{
  "hidden_size": 160,
  "experts_per_token": 1,
  "d_shared_expert": 0,
  "moe_layers": [1, 2, 3, 4, 5, 6, 7, 8, 9, 10],
  "normalize_top_k": false,
  "balance_loss": 0.000143,
  "init_std_router": 0.0228,
  "vocab_size": 8192,
  "tie_word_embeddings": false,
  "beta1": 0.95,
  "batch_tokens": [65536, 131072, 262144],
  "train_tokens": 590600000,
  "max_steps": 3998,
  "dataset": "wikipedia_en"
}
Below are experts of layer 5 (counted from 0) of a mixture-of-experts language model. Rows are named router (the router's row for the expert), up (a neuron's input weights, with its number) and show model dimensions 0-159. Each number is 128 + 32 x the weight over its row's rms, rounded and kept within 0 to 255. Numbers have three digits each.
Before each expert's rows: a language model's description of what the expert responds to; "comes after" lists some tokens at least twice as common just before its tokens as in all text. This comes from a sample of Wikipedia text that the model never trained on. Tokens count by the router's weight.

# expert 11
What it handles: Articles and possessives. Determiners opening a noun phrase, mostly the and a, plus his, her, their, its and this, often after prepositions.
comes after: " of", "'", " in", ".", ",", " with"
router:179096092101133092145114158102104159134116165152109128147077135130136080163166081147185188179165107119101179104179179127116098081073087182135098095137100099148138120048109123185161152141083177174112155115171189172106078143121129104134091131150120155152170198160131093116136157154055122101102151085130151160127148118165113132169127117144149100128153124110143147108164131071116135151148100118168185163091098108151192148101136173174185135164135109141121085094071167158144120102103100
up4:123128081161148190132121144079099130069179109109164149164051107119109115108083103112162174026178144119154103067125201087141144107109100117093082153076085160161136140094078114120151128109094110116152081165111185130174114130143167146120146071140140129188092068115129098091115110185051123162170130121099115141130178110122102097142141132090117127105115125069094116102131153134131149142121131075132137171118062103153184155149117166165108123127164158193140100115134136158089117160153124
up5:089208111125153116142121145125137107160127099137107126143155138106106166121087119082126069145097146096128168122202122143189177155142199130123123091107119108101173162068118194135078139149122114137143174049132153144200165112117180118187095069068133132158149133147145089158094134151131147142168145109132116105118202070110178136158137071154159129114156148201141107091103106137139116111058105186090083166102104133150152123164152139102164148130179125153136116157136106116157092119143069
up6:157189066102121139166146197099112152114074144103129168089118110124180161163100167151130139137178118166080144111125110089032141171105134128149121146110092123164130170066123166146116098059126088133137140139142135125064113135116142127130163107100107130116133136144133101188153156093100143111141124076109114092181130162111125207107084091103178122105133112117078182204185150107107141107138131159075123225162077129102135151105118087131118174141173156152153067160085156126140128112134116
up7:156163091145088119145147152161142111061115133123102102183168050140143144130089129072178160127099122146103190136120062170069156119182169129179174154160122173121125114121175112098107114167097123176151126147139113075103105147105092151191091115090142221128184180127130155130187139064084128141164093079099091114068117103138136136118156161085167100144145108097148148151117093179065130199120125174128134170166127122131139122080136136136149125148135112110183120122134153172107110105107110
up8:157143095141147110130104205115088135181077130130154128181061096163116070119185096089119098114131084143141159160114135140140165118151121137128135164116106181116191088127154126106146192114114150059114135147119136134134097178146141135158159067144081078153190088138142107128103144126155052129121119123145084140117114163116141103110151133075098107151108037078072132200142151077102099172127116149138148118177130097185159117122095179144101125109099135153121150094154156119056086193118087
up9:189112116068106135151179125115134106155102161090123117122178120176139180115134090116109119141194121136141161155171095123152126156147154066121112196175130110103116109113116113169187156152103113185113113145125151182073105124119107176149120088161172136142129185080177115107110116157151138119119113110137104104195172177058057106129126156087169131127132118207063128119109150163092133117129129128115178144134159086184159148149190122103154159108140103083116141108112157167166142147032169
up10:127111081075081116155178184138129134145091126064144132110102067109084139167116138152141171173101159157130124080099148152123087152126114063108104172151112095170116169113185126122124129176161160106177105162135109135105126102066092072122113111209113116123064135099106144152106082122155109173121090126127068136134102119177189123110113153098104154158118063168136095136107154169102108166186175159156112147130149169115164150135135159103172133112101097156146110111084042164082137056142132
up11:122172148128097124122083137091137155096168158142106121086132136142104076096146127110182179119142165112090099133109101185041062069134082088115089174105151105141130116130115122123119108152074109128073121095127151114141126144146167166143109083108130149127141100129140137165145138118082120099093124167174116111096099148166128087174063168141149096146181134153215091166130090119124117138147195137137191205120079094126191111092162095161128140153167119068162122092129045069139107137116109
up12:196144141102124134045204123108073131168083125160140085057130144123139122167127181156132151170109142110133110148103102120136131112106106107129148118123092077167161126123147122149094139123163143190054124102070090176087113178051129166175140156126190139124160138107116150153203099109134139135149140103093089148104120163124097116091092044133126068188125126169169152143150192083133134092115110096140079082123076136137154120056135136139096178123137104154140123098130094133143139125137171
up13:103135121121086107117127157025042078150153201111158157102094144098080134073118158099165148082163094123165153119128117130103170132088104112128176113114105148135146149105102133106094163161132151126090112145130131143051100104096122205149129105109179064108155131087129158157128146143103137116080106096127052086153130161195082173112178141110150143166139121117134191114126147071064173121150175114141184153103106122159125082106132133116126148151135132119124146107086072093162065136140114
up14:137127122105097100173112148108133151147170127162153137143107123166117097131083115091160120121182147071168159101111208128129100088150141120077136159055131161157102069072127157112130092134070102116073117080130080166074133157060186111141076171136140094143160144103117127147143114113130089167114150109115229103148122165183116124138119135128091106103107095095109174151133137165170083148174104081170163136077102082134141109086110131115074165089123128083074129151104137086123206153117146
up15:193094067166064142145084156125112104179145151129166106108176148112135211104082162140133081098122147145121134071169117156128110164160149113068124117148162131112197112076152126124131066115115121076114133097126127168176129141119162114149111160126141205111165169150151078159150097165116143111100100112100051133161143083162113058137132136122175101133145122052099106222124129124148096101101137117082108159118100098170146086102132134093084151122117140117115082140114140191158097120166099
up16:051119105106110172118144160185115122178138102184170120122143051122121171092082097153140142131098118180157125130106105132141152123102112148123149142156125131125157113091111120135073085139115123134073155191155169155067163121083180114075138171138145124085116113113113145088085143119167148102132101154162144088102118104127093093123183133126172134157094154154121147131077143142120073128130152114148233139118147066126044106130148111128136202145093109164132158107130084126124222112053150
up17:111158155092112135194114165170123086092102123158090112165099131099078091184070125163144106184148145155146074078124152190101131130142157121133148121183128104116157128141180106195149141118119135143126092158098137144154094123123110140053124122127168160095140181142139100147166164113099139075226128134114092100148130078103129125143116118140183152149151103112184137143132046098132109114077124114095180133117098158134188190139104129124162095098149108119140047068110166095117165068100097
up18:090108078082097152143053141136073106169118155084115179138082084144136123155184134119155140109161107095091089087140228158126102117093110170165167158148103075124082187116164079107138137182102113121121122120120131170093150099200134109143106143098128152101164124146104135107079119074166154035073120102137088094145127140139099130168118133098144119101112117081112130154112095101131107186128131141140198105111115128107111111159154127130139119111098161137081148227099120152066133090117166
up19:091083182140112101142137145167150118183182078067113185198134119149118113168116098145116155157098094067103141125099158109097130121199136102076172118157141109133125103153110161106114061128118114111152116125147162154134118078115148135119178142111132121130135177105150158093145110129126136084084039153072106083074181138167152142113136194128163151107134097170119150122124082077059115116145151159203108138162134109100153112107090087189163152137145175159138129080152121092064161170135101
up20:140109129162156120156075127153141087087078124116139124136168092092120118177184159113135127159086129119130088136122146139089110045116133106137165105140140155171101054121160094154112135161106120188129144124142073168085115160113117146179125113126103187142158182175108095187129107133147193137124120126161114116144176079118199163119133096128169156182167068069090144110163148119112101145125189128084128138142110168120187179109137126164086165150141058206104145145143135113143134068190154
up21:109196133197095102125090097150159125101105120128078116118146146099144177109155112123143130130132139137114134129126115128129159110141139133107182156116117131126089124133143152154185099138092105066160126165174096079046068105101187125113142071111112115083080144101164154169167168085148127109081138110092084161149199128172136141097203126105149113163090086105180112067133162144126089070115092190112098119111100101174134110097114124122152180128180095118121105111160049163101151063157166
up22:146158121089136108095056135096148128165142146107148156190135118150111144134168066165209112104094133140146098151177136116148165070147177202147190123104151068063164180121110108218112079138098101105199091069153124127115167124071108106118071143145112119152156141176114130101170108122179135137129209148125123147119071146163114135151111131115147120191172125173099136143115118107102117079104131102119124161112174119126120065093091137148095137122171151128172122115120126136194150130126143
up23:157123088129143172142119096122085098092104144168167199114129138157080116118117088125108162119088132087107180098102070144153116134134118130119161118147138122124099124148143119099118141172092148125124108120199175126075169235123131138102232143128172143096096158143140119125138105175133132121108096141107098147147100102104074150144091104129157105132121100140205122194123112166180146098146103126195161119090119119135179104073138178146136146055130160157176182080113073162175151143154181
up24:096082110122135017133169129152047115125129130111130114139146157156152172127143171076120200139135101079154188140102122176105114121105105208152158120093107134057163136110149131081121158141154140139091161141194122155151171150111150130064142147170123141145103157088105100137201132081155140136098127102118073095143171166157168131126121113164138201088123103136153175143086111085114184095138078097088105108163116098169156123102132107135178040126126137129126118145078120125161138121118114
up25:133143086158180117058118088073063151167118134141171153129115143147086114186102107141190196089123107126151145086099098174132105144063093168136112098173069115183113105068129104143117140123082146139132115177140090154044099175113122114157150120074093107170138093131121115104138117158073129146137152087144106190080107116136126148141121152098144099075153095166171146140085110115168118150184122130099122140130117116150092133126133168162172147120106161144100110127203233108145158124124161
up26:206136104107136149140129164131125088109072114130168136064101099185184154110146110165100171224150200074137162088115185100179108131110125148143152187138092138088120132115134149115118178165133131087140157086092154123115118106122093143158145099180113171128076132141156191145112114128109060147140114124121077125132139078076133100133101149100102116081190157102143188102122150144113103112093108202165114092166092102171109139159083178087177113076100154125122116109139116084126113139164113
up27:105150125156075137118157156092125140123145135098169162140163129135180113134142129096167161179149107173178121118090093052151096149127183078087123113129124128172162147159149095074167126149099121175098119128146102101081153144090109117120065180141094142108091138135109155057120122113163124143108097090147064118132121095142180097156118098088125138110115141174128164180130094167172143128113124138052157136108107084072134215140056163140201197165070118122138146090106061105152127134122143
up28:142161165122103076183150151121103124035130174132130176077175114137146127118168070178173114159123124113160135041116118099140136143118103100163123130143070096131103146189175124124158100159124146117153091165117111168099073144128122109143111082167136136181124180115113113102093119066074117075102102137076117108123180175180129144175136218159166113092184116104097170079134130116133130113156090116150162115170096065117153145153121098104080131131109104085104133168128179132133149124099176
up29:065117096147134172107154088135132148104117116112128081132085099109175096101122093111075136111155166137083133144170108124145142106033157154101122076115114137127145161125177078147085180162161183087145155113105133193127111117120157086123110102202058137133095119140095153127098138132071168088114070100160171089115168120145147107130090127176111077203140140085125106164122119085156092155143062089126097148169061130165127121066122099162160175151167147165086165127124092148141157131147138
up30:155128143159156099168150127140205190168042106151104191112072161167177132158101111112086126149145133143110181129107130153140120147130077097098126152125129089060154163140070103184128112147106125119159081107167144138191189134102145092081122150108122065120101109113139130105153117088140123074123159113118082080142133122077153102151100162162111061157142138089103136148134056161140148147172147119154087163174120081108124094119164105138148095139141122158115081175143050168120093145071100

# expert 4
What it handles: Infobox field labels. Field names and participles in infobox lists and headers, such as Founded, Established, Producer, Born, known, based, located.
comes after: "\n", "-", " was", "=", "  ", " is"
router:159138094107119171124111121098040169143154105125154164150181085193109187066134134129169131126134108119126143149165081104190087140106164124119155158034118092120111128126171116102171168150121131086133165146077060139141160158185141115100144088133105087141130092139159146114151140104122104153110131171161087153109132147164154079121133127146153116142156106090124210156095075041111126168104182129122141157126094133104100147150159107096127111134035135081125134156115126173096151078162176
up10:128099095128139154144192065073128074070153096159112138119154088139152141141227149177182142121119159188135104113135089118140146099133144137122134091149128141136104160146137137114090131111164161130108155160110170109172142189149088082060135163097118115138104090196131156144139139123171097076094117097166132146134135171100144125127117154179042160136140043129118123164139103161100114120122083122109210146105074101177114115069129112157139144061153110126141155090084083129149157102184121
up11:101128097106142123096141176156083114096036131101114129077118125157132089095138087112135159127099113150156104071117113174147108177132117102075086126123122201124109187111132089097165162116121143155147114141182137099101107143142136095122143157122139132107023123140216153123104128168141090149133099081143096113179095125094118103194101115172149161192132127124167108123104143180216122113142140116085129125137123095100167093126113147133178196134172131150217114110075106167142101150097143
up12:135118093135160162168120135150113084072201144146119134162189147144137156122122178069163130064089175086141132088068095112119127151064130101105119090134104097180184132112153113100109125146125162057118084150066150137110139172135199169127139105192092118162127150123190126126170156071128134134079174116141149142097164162111161174139117148131136201185128111152168123175115167136136117180144100118129117147145174164139116078156109120162166137140114103078148112147121123125105156090126223
up13:110124130095136116133087115109163161079116105131067122119170111117177187096130222087124113185122075097156102111164138050146109153153106110130165124145127128109124157172085161073148201140120115121158199123081154154093128164158134140090100106144144064179148145113088113157110168127157167101126113134133095123120121110065170149099158107093214141138187131148147164105167114120155077117112127168144183161122147164180113117144161135178122128102108108141171089176119103052098096172124129
up14:148184103140117116176149112068059175129180172098163116186166079191113114061124152099136167137108043156141149129160087174128125139107135101114174108151083066141155127093182092084110162131148051121149112158060119162111144135133076146164089125080182131195131137148154071124137158098129147174117077103113139143084087119130115079048108110136095156109099108143106129141159146111144149147116121130132122141077112101111148093141153110135169185172106094108151132103109133141130130131189157
up15:106177151117074125150157124131125158147113148149142177128056119127117166113148154139150110130095174085151122075116122166135109142093105133182150171136142132183071099117139178163079145148076165126122080032136112110201156152176064084144150120136111125158150164151102102085100144093108142134171088230182057162131129129185120145139138178163132130161075153110113111164174134135190125191113156120128083113112098098147150160132133150116132155127120142083095084115131166158148176087143137
up16:136122068115135133103098090135077082145142116135220117134136092163104040126113170107182104122091125142159227148150154098089174151117153085113096119087157161110146137109131106174151118215135107138191087139136142102135126163113134107144112138152099081157031108135121095079144118105070124098133166100113133081149141101099162137131072121212133123138150084168104166077107132083103134082139125163094161112096086117084114143167117128139141128129124110065146109123158163143126155158144172
up17:153146140164118154105098068099106130148142082123145196138145132162139131090140169202205164127075096137141151157140095080090132140118136096081146098115070107147160165091090134120202111132149111092150148142179214128139101116085147106134107110131124138131123133116115054133111131127156153144054129078148133174173121096127121119120074088133149065123150097110147129148161072117110110149158145129121155138129066122072160124070133144126105128084127178073089185080077135213175137160128147
up18:110141091141119141112137148128105148170119068128179129131188121190134158133170131159149151114117123206133096140087111111149152135193195137141189124062118133175179124077116079132132142132148075129142203150097127110121131130155128121070133154115111142153126190125160142129142120111142124127100200136106135152170139155093162173107121131193127131135124168066161146146115065115068112142179192104125160113123210139141082084126088160103203154102161146196131108140089161105120174093129160
up19:082128108096152140133160107132109112191109189116097119157194060127150115094064149159165210136192140119135092101141125116139150222146158060113130132118152094155146151134070085126141162076144156150162063125098204161134155137124151173166143094152129062094115116108104156125067120171142141190155141138081102162166083115178137088149185165093181106142102130134164140118150107107080135131158094129066134133137178100098131133139152100103147107121116136179108105140130090134158150122109135
up20:100160114142108146195139121131097114094095114178163138123194134183095142101150132113117161084108065123154083158133153133116125086135145179129144156096138094139148155150127181162096167127116132149123159096149091109181144161154154120124151122125097047086088140148166115112137150147121113170060187206143109082200084188133171070099089090147185109081099124040133172140129126106152117093075158053139142091134116085145113135161156162087168106129081120149106130132081148154130139128145123
up21:141193065124070073120156155158070131173173116205166204157152090122144086127138130118149125098095125144125113148145153159123119159106182119078195140129110136123159189087156121147134159111187145115146145126112160122100136108149199201139115095182136091113102097171142147116096091164172124123144146109141109172136085152135158118145088162096183147143130090089111202198112171156139152099126077161137106130166071111117156126160065094100129102171128150126081143149089136116186140141129117
up22:108127090132156113152139117085161172141072175156148145155127151087120081111135077062141095127087122106102142169116139163144138109077194127084128155121174115079160111162153075211141105135092137090118125172112140117165126162102114128144165102082114119161123155062132109123133110116126110066104116139149178136176136175069116075132156102137105090160169152120074105176106115098116163179141130118107058132154146155138149115154156129100096188116162062150147153119194033132081161102086154
up23:127119135116105149120153131187096139113142087123122110174140105168173146113136093154116117122174121166144074111109089127138100117097080129063052166109111109183137173173152144126139126107162119195160141142144119142120153146211166099090170082132094149206129067169134092138183096084147123072120138098185127108112099125155113125111128107082119171191114136104126202103101131089083143104134082055105105130105124125133128153157124114082195174115086177086097108108126179145150185111162160
up24:149100135105111131164166069129116147104140160055139134129134133117091137127177088091112103149056162151100088101109119114159106144112200113127139102087056099137114144143188133099099155132124096165144148167153118161082117104116112126191059082173072123095027117127165120122166147121104174171060111113185129085163154124110130119105144195151181146198126168135132188124145123099105142120126164115142189053127136085131122068153140143136142140139134136124141110127141088129155168186108162
up25:160146066081147122187091163122135110160114129113119153138129099111204191172126127178145064128127171102154123126153159120151107138176146123146190114121127100145097119133185107157155095126174150111104097079120175117184065133164106110078095154077062135154144091066075071142148071154126134170118120148113111168110196144117114117153141128051126128152189073127123083109106160115091105113115101159113086162113116089149104134125184122129131104158089107139146168092081111132083081167129185
up26:157166136139194146211112142141036132119069130146143094134167132160149108158082097119128091120171132108115069115142103164124082103088138086160164162195102080186096139130138117154134129119133114121150100154155104158140063118106168111116147122074152069138173111116143159132143135119166128147151171109132133128115088183197115117118149091148120105124173095106129120132079078132107137069142141177091113160177121092093141141179145113140175091144126165131091102032081099221121141111142132
up27:118143127129115230148120109142120196155111163169066190139200188126099144142077117145115164158134133124126142172164133140131124094143054106169099132129160062091145111159117098163184185150151131092106163146091114105135123125154148067114128079096082120138150104089114135140120156098120115090145073098158071101121166137162117124118085103175170077163120056095132179125118091154154159045087124105148107105107045134109161120161113146148139121124107063115142139108160157135116103132118159
up28:135100081095065173174106063136082117104146171115126093096108113125150131084131118149104140065110134104148124192165053110115116143133073107071198111125133094101099135141167120113186157160128136147132109137094102147140118100090153122150150123104133167124118107068141121079114140051145166087169068161130083154115157137159104111141178093053153075171096078084112155124066147131157084146114149150125126174096089150154150124152120159183174139106121103099118153110100132176068177111173160
up29:098092085121132059133146129096145174205120134173125099164118111171146141102121107165137144129147111077091056046088102091147088092095167158154121108135119159089112161135191099138154081153140114152172096124141085107171131111102095158159065104160105148124161106112094158107122165099157117128123161155165162136094101170136135139160121123097196128125163120073116176122108117179190129151156179178197097144150132152108122085104186145132125114126115093125124199108121064128059126113078094
up30:176112126097149106104138150136181096117119127084155180147112141155088110131104173105125151124084198196178152144145131180093122150082142135080075151079102124135110144106171157090100114173093163070124106164166116162096117146091095102189109084099132127155125127144095162120079103072102125092104065164168121132123132059105149130156092132093163095120084127132125157131132081042128072124090188136091107133170128116138071104079137141102138134112063117067124137072134100143191125096110142
up31:123154100073142114176109160115148082130197125128113145117091054115134106130067135135077087099108185113161177181162109152177074153118159134133160104119139098134146078084125115122180141138119104110132172104114068112127079093172143087168132068189136139175155117149094127173156118121104153167078119183140149115124097146090176089133077132140149138179115141091106150147149118138184152062158190172123165208120120074146110093154146137083112071169139068140112122104122113099136150109158132
up32:171083101163117140109139104092116076163079090070108178145209176100146128115064159091162124123130122128179135120128129215143099105132132088066129101078155180133114160125092071153121167132164165130158117099088084195186210121131099087091123084171020099146152095153130150093161133129126122160125133147183119138131147162104153155130127127175146143084107104144092118156074122136135141168130128174148174129102116090085152131125101141136083135153122149149134108106082091156086106133142113
up33:149143070141100137159096129136106135161155150104157198124116106152112068062117062192117121169106117109128112157124125164151144125080182195146082137098108141106102097097091085102124162156162169058149145127163162106139113133122112084145070107093070071144161101113078162091073124156130114137121135175216120138120130177136182080113115117118124159076054098107135148170121094109143117147131113133155111134141103098115069061135162114122128124118035161151090147129097098169117127118127164
up34:128122104173160114072117193168111141151115113103159070152100147075155100099125131136075066077156186121128110112144162133117108096171115118135164180057124117137132071069109129132086102189042149166213120145151124155051137136177144116141117064114129103122126184120106141142165097136125159079148141106141143094152157158135149136125153072141104098161145092120172166133199155082151131145124135086069185119094134123170116150150124173156157148173098153151068123157133132140113143131166148
up35:116117159107070096102112089136145136112115110104130129144124069179113067071149138093157194133088123135090172111133134078098131153112148123171138112068128132138153166147146159125091120167091089164199077105202107097167074163116169158136133083129099088146161101114136144201134163156179159156099043116130102126113115144097136108197155116133142164106121114115195172115074148089147157166165176145093170149125139101130211154142111098142083165114115131155151113120139150137110169169102070
up36:121138101036120121093139093143139173107105154144065143171116170121126151123133189131113134059116141072188155154116154105085096126209124075143105185117067095110078117146092110092120137177119118152143104100087093129165159113105149149141118083138140150132170074131115144129125090189121212092083113128151154129148104079111106142141075128116194089178198175160134100080105085146118132150107114154083119122085091126089046115108169149109161156129134153103141111135137131099133174101146126

# expert 9
What it handles: Common nouns after determiners. Ordinary nouns right after the, a or his, such as area, city, series, magazine; also plural s and closing parentheses.
comes after: " the", " The", " a", " his", "The", " United"
router:138211128132144150146096105138170100143138161109112128103113112119088084079128109151115084114148122134102164159054117178172121123100133115153103103088130194103131104120197147093100136199181063095149098106167147103098108092137107103112171158107148139112129097129173192116108110141121127127174137100125162110178069140078105110050075084066144103092183169085066154161162175115126082135094138142158149105109119075075131068166139092149190149099147128108129115109133094132155152101123146
up10:156178125163133143184152128143084164184127176177064158149134130183101134144118123133100106063128102079129125151160099092113152145122150096127066158118087137116205102158196157052141131121153051079109094120125091156079169098116132125112156102148127160084212082110150134157138116153133175112122121135134103087147170138099130075123161117121190167155133124126155123173122105180139091104092115073127110089130129137121085160118100123159201123043097187149151135144146093101127133140118153
up11:144146092074136148129082153132100094165139182150131073108156127126131140131088161116141136088097132100084122167169189168093109118132180103102188167192086184151151134130139089156098120105149171092099148097121161131094093128110102161145147170159144120123156190181134151071151106103110075094161143167125138168095152130132129116164071116128163162106092092096078132172150162133148081138107102172082106204099084087082155177065122155075144116108115121071119134158139137103063155080168151
up12:071170040131103135084076071096106166090118120114114100140200085126092119044115147121140094113111093146134169169134110172196136139142178175157096140153165120133177160135137149150130136177095095163108163110122121087051093153103091162125088099127129082076091084079132136133181109141122091117131133139169137106108112132068163130139118105102170080056123141104077133130091117131171134141155129058142122173115109077119119117099171122079137136141099134110146088172113188127110173153113137
up13:097129150081151065119148133121086147163172154137143203115127195131086123113072106119186114120130181202097150090048119094141072127069150122143124094111108149156140165121139144180142155128137127165190121125081128150127073097151126103113138144112154071132165101068170112128151172106138141143137113105139145128150088126081190086127102152121102165144138154183171156114179124113212180067121130101130143094091146102109144119120108118107080154143169120156154135128103126116135151205142213
up14:105108117074134102145128124150223126188068141156148085044182148089171109164053096147126099109113163197124155182152114159166149132113141146112165130057039150115142121117125163142082122167169098099092175081120175152136145152135113137142159134144097114170121194135158150116150150151137119139187089097126105100138102119095151135150119100136114128093150156117133074159081203121168138092115127086133138143157132113080162138140155169124068136096094162155099128067129135141157109085147162
up15:112180129109128127169123069114176144153142157087121175066142126140155105158142107100166098162152140173166108114096144128147130101136151070119082115072096141123166104118155137083085026100163139105175105120087112120123125136105077123076125092140138122134125118140157113132174186138107098139107120116193214124219149127116137112093111126128168176114146117080090107165124149107128112106118146134166124111073071098088096084120213134046153081118113130120076119120155128126101139101117208
up16:083183174130115192144108129156153094086163174107105164154134114182127099115073177093163172137135109164135093142086180142124097098078132117166133081177094120186170152148088086110124143124122161152119148081195226150082094089148118089170113178135136136097127138134168156143170132124114144124093137118117151120109149082112121103116153128119122120156215110059187086162161129103109119169135142143090129147144044163127106127170165126140180121091134098094106102153185128113106135109181157
up17:111121092175147193170092171112184111184103154110108181140147097077144214143143120155169127083121204155101129142144125088089098122148119097129126077041099105161070040175117124102145162082098159129122123095133132134174112119087145115139132112125055103132086125119139157160180076123158120130105112114129098143116146169116126070115061096129118059155178132116127186149158101127129124077114121091103162153084109137126172150066129144085078139119155150129108133117078111135134154090149140
up18:139157128138147127174110127148152118143104162169117161207134149099069098150065105190146073097120161102130123100116098122051162142088135120136166104135178138134152076074138155122095106166133113121077114090113117113079093119133150164148098135115084202138081112108173179161133072117141140106148093078112089141190128130173107085176115106108164142151130125090152166166116175166110082144066103096162128145041111112179077138133120112107058194113145149125128101118133109174137132073131132
up19:085151172122135167146144108121115090186165152145131138105157115121118111095163152108103093148127138168130177124145158137123122191146124097138136107096134130114157112124151120070119104133171164080116050107080121214136131172165170124068103141074208167165124087126125139114106098168108159141100141185155141151187149095105099147164091111172135208137148102103116162148128065049097133115126108147102137178126103124118143133111181081124136145128067154077140033162197093128145153130143132
up20:160149126137147127118058038045153170113102149138134129101155144157080072157110022145155138089147107151115154151064125139109177102105114091140111190105116115124101129189182153165093172119122069172120127089148191146156128124155127102067116131093128112099163124091118117177149140090117172104104129137100116140120119160149085119139126146148148151182151173096111175126168101123204103107059105122123116110140105168126134142130136181153130202131169065122145113162103096124120181132127116
up21:123118092174125142131120109140170125137155141107148126104138110163166160051148167107092063067198135183137110173090083121121114105165139178134109191106083141116154129086176055111106168143128152148150120083150151167154137118167089186163105162197138153156106152106108128132178130060137106130161098158182117160170149164150089123134145101185140080113096176158117155186127149162098105084130088128135139147183108136137152161169173183167113141151147128159090091087145076089148175116144129
up22:136145039087159192106095123121106120168119161118167137179150139126121099106121164088128131130124121116132103054132194119188156188153154166130126159121121150084133132132153146163142140172174062128163142129126125157087127155084120120120137131092081140167121097154142153101118103158093099176070086135129185133209112189095114094172134120122118121153156154124144142143159124196144138108112150111140181121152150109112121101099159112045094099077204132128149136113126071119214072115117065
up23:112173114160107106148136165137095075176110184132157123115076119126218189154140132134116110087069157117144176194064161117156189123095126147131145173140161165094137169103158141131155106192145143091154145168148103133118123097166095116091144132090129107109118079113148148154160168165137159089108135152158141165125088159109166129145104159105169083099096118144106118144152140077131171107158193099092138165160176071116161089238147107149175113122115150128058123103144116176145109121132086
up24:174060144166117118141087107109101148052112129116098148086129054105147102167150121160070141068128124108180071083131153190149142081158108111096167167149119182112110114130105097116128147119105146158140095119152070125097138149132142153079144074164042140169129124121149117130176146102145114148069117194085160078098182183143108087170073127113196091102130135125103153134123142153123082147103144118161148108093155118154162146138153159169147199106158160135194132127156111114183151121111111
up25:112151128129097071140093071156126115154114166104119131105167096164065132130110114129112125151153139151149115140116144163177127122097121151155067102095073131172094077178100098161132095152119131121131144075124127168147120117105105112159084126070129112214152147174114174118145076090054122141144091170140134132156080189089074110094094090097104064135068088073135136127159143166126216073161126152142112133141138079111151134051126079097121147168108145126097095156114073139125133075118087
up26:170100174117179121137110167142136111110103152155090154138102116097085093136097141119169141116131173188180096113126143124126095168126102111160110102148167122117186114137141163128138073161108154140134167129148150058126215081104085172065147124141090176074118065096096160153126103118091106109142126119189170119167167103160204151106072150141145120131165152164138142161135119118190122193136095114085140190142134110143058190082166111135095201111139127149123155122160085103084110129140160
up27:119087079127176070124181089155149144160120154108140127101179046140096137092145109138122110030178155093142098137090181124135080094116113131134081108064130120147113123088111103126106164121108143077134087111109118073083155115103135103092111076168088113099135134132097123095170100132124117062122126092108153202128148190097170160088126146104161144135119149117139187125173086168189131111126185147140084114072117107096149166143067132085132138094123139096120040162091129129116159138149130
up28:159170104111153146162110144149164095146146151077079114133038108085084110060088099139114137140160129123108128154152081113162112095199127103093105148068099065146104122127083141146129166180092127096151092124118153152136142169106151126164148156181129098084122070127114116161111155067147131133135069148158202143153117110118108086098115094143152170125134148101111144170074092164179140179117056163168101153125136079099139148131156109117147091131100112078143084077204142047126119126137129
up29:135135124127137089193144128157092125133064109149136094131154105180140114130134105117135122195154164157132140072124184146116134144141146088140117128144065147133117172149087107103043178170139156135159193145113192129104096099147133099128155151085133100135103075088186115127105121076088135150139097141206126077120073132088077166124174146177139104109177140092147150134139132173081037119150128106103137102116117193100113124091134141143141139121124124164084122144085094227108188136099151
up30:165142122066063145131028116150140060118122172106122117077123157101084109145133127175175104106153144191157142149094112127156138108175093073088135079132119151085187122116144094161129156181164101140146068100170122114117122106143067185152113156082123122110105160146061152104116154084139145124134125125103152107135101134131182139121100145083064142118165142104066075139164135150128118117125165106164131106124121060129155171164143162145099121047071084095168097103134145100129163089091132
up31:104069101125121152114198166154150198094067104133129106188142073105103111127113126112176115143136096143102120113064132113184123154112120166178137122159183169142121126158197148181105120091087202140147176174173144135092138073163130184146125142145169060145078145183132082124144137144151132174124116159148154154120131089082135110160158143176172118187123109127125141163116147129137078131134117133176137081200108111099076159095119135074110125124156076103112108139074099082133154118117083
up32:168063147115103170077107085108138096134088165126092116111128123108138108171169148085102108123160085135130127086077101186143138125165113112133150105124118126169154111148146114115124134124081131120118067077085164141124120146098138154106143139092147093167062066136154090228144088104120128136133086107185115128149085120075128068118128097012156157119155129097121060142114170084113087155101098122095162133103120081140130137133112190166124140087162094135174161104151043115107162119095142
up33:051083089183092103121166115160116164103130109114089087117109127145165136106090153125149089120080130131131090131174147105094142112144198107174147168138166175178168175148178139155181100123184114102125147117156190140055137099206116140077102125067169115130080153158121094128135178130094186129126103110194148149153086130120128071117144106116137153159119161119085205123158144130121110099120189180104173156104136124068111113141126137126169134103175140156144179110126130181159170148134133
up34:132073106105149157163057121192112164140123161098108134164150134143096124122181047092095124142141118151160163177076178128070143106127134095109103150085093105149162171115107157215143144156123111151142219117089130142072075080123087108171121144119111083100136146109140124121111094135087131121114114142119182128175158110085156097146168061036121180105126114150123131142100176156191148180096127150111153155165117113158160129090102109124139101157123129124131120152085073134099099137157184
up35:080165090156120064094163142134150097190158135120085122091086065111120153055100092097128135066160128111131124152042175109149100085164183122110066074089117122121130131113175153089153137112150171116111126090082088106156127089068099145120120141121122098135132076156182100140174151170108114140149160144101120143121138158187157140120176141144144123093121129140100097112101116165165116124147095149087124138205083087161153141146121183171219171108107161131099105100124143118064126112117174
up36:078070120157135147166068107088071108111134132063139178041078126127140105096091122124135153133121100151110174087114131177132126130110123097144098107088186133110115150131110108111114095113131180106174176107150167134154148153154151102133119144092085077120099119099114141134121116184206164144089131123134040111159104138110153138143095106138085182071136144100117146172212118094095084125120147117067161114102154153131089138179176177070108160161189155132100127123153166157169153156165144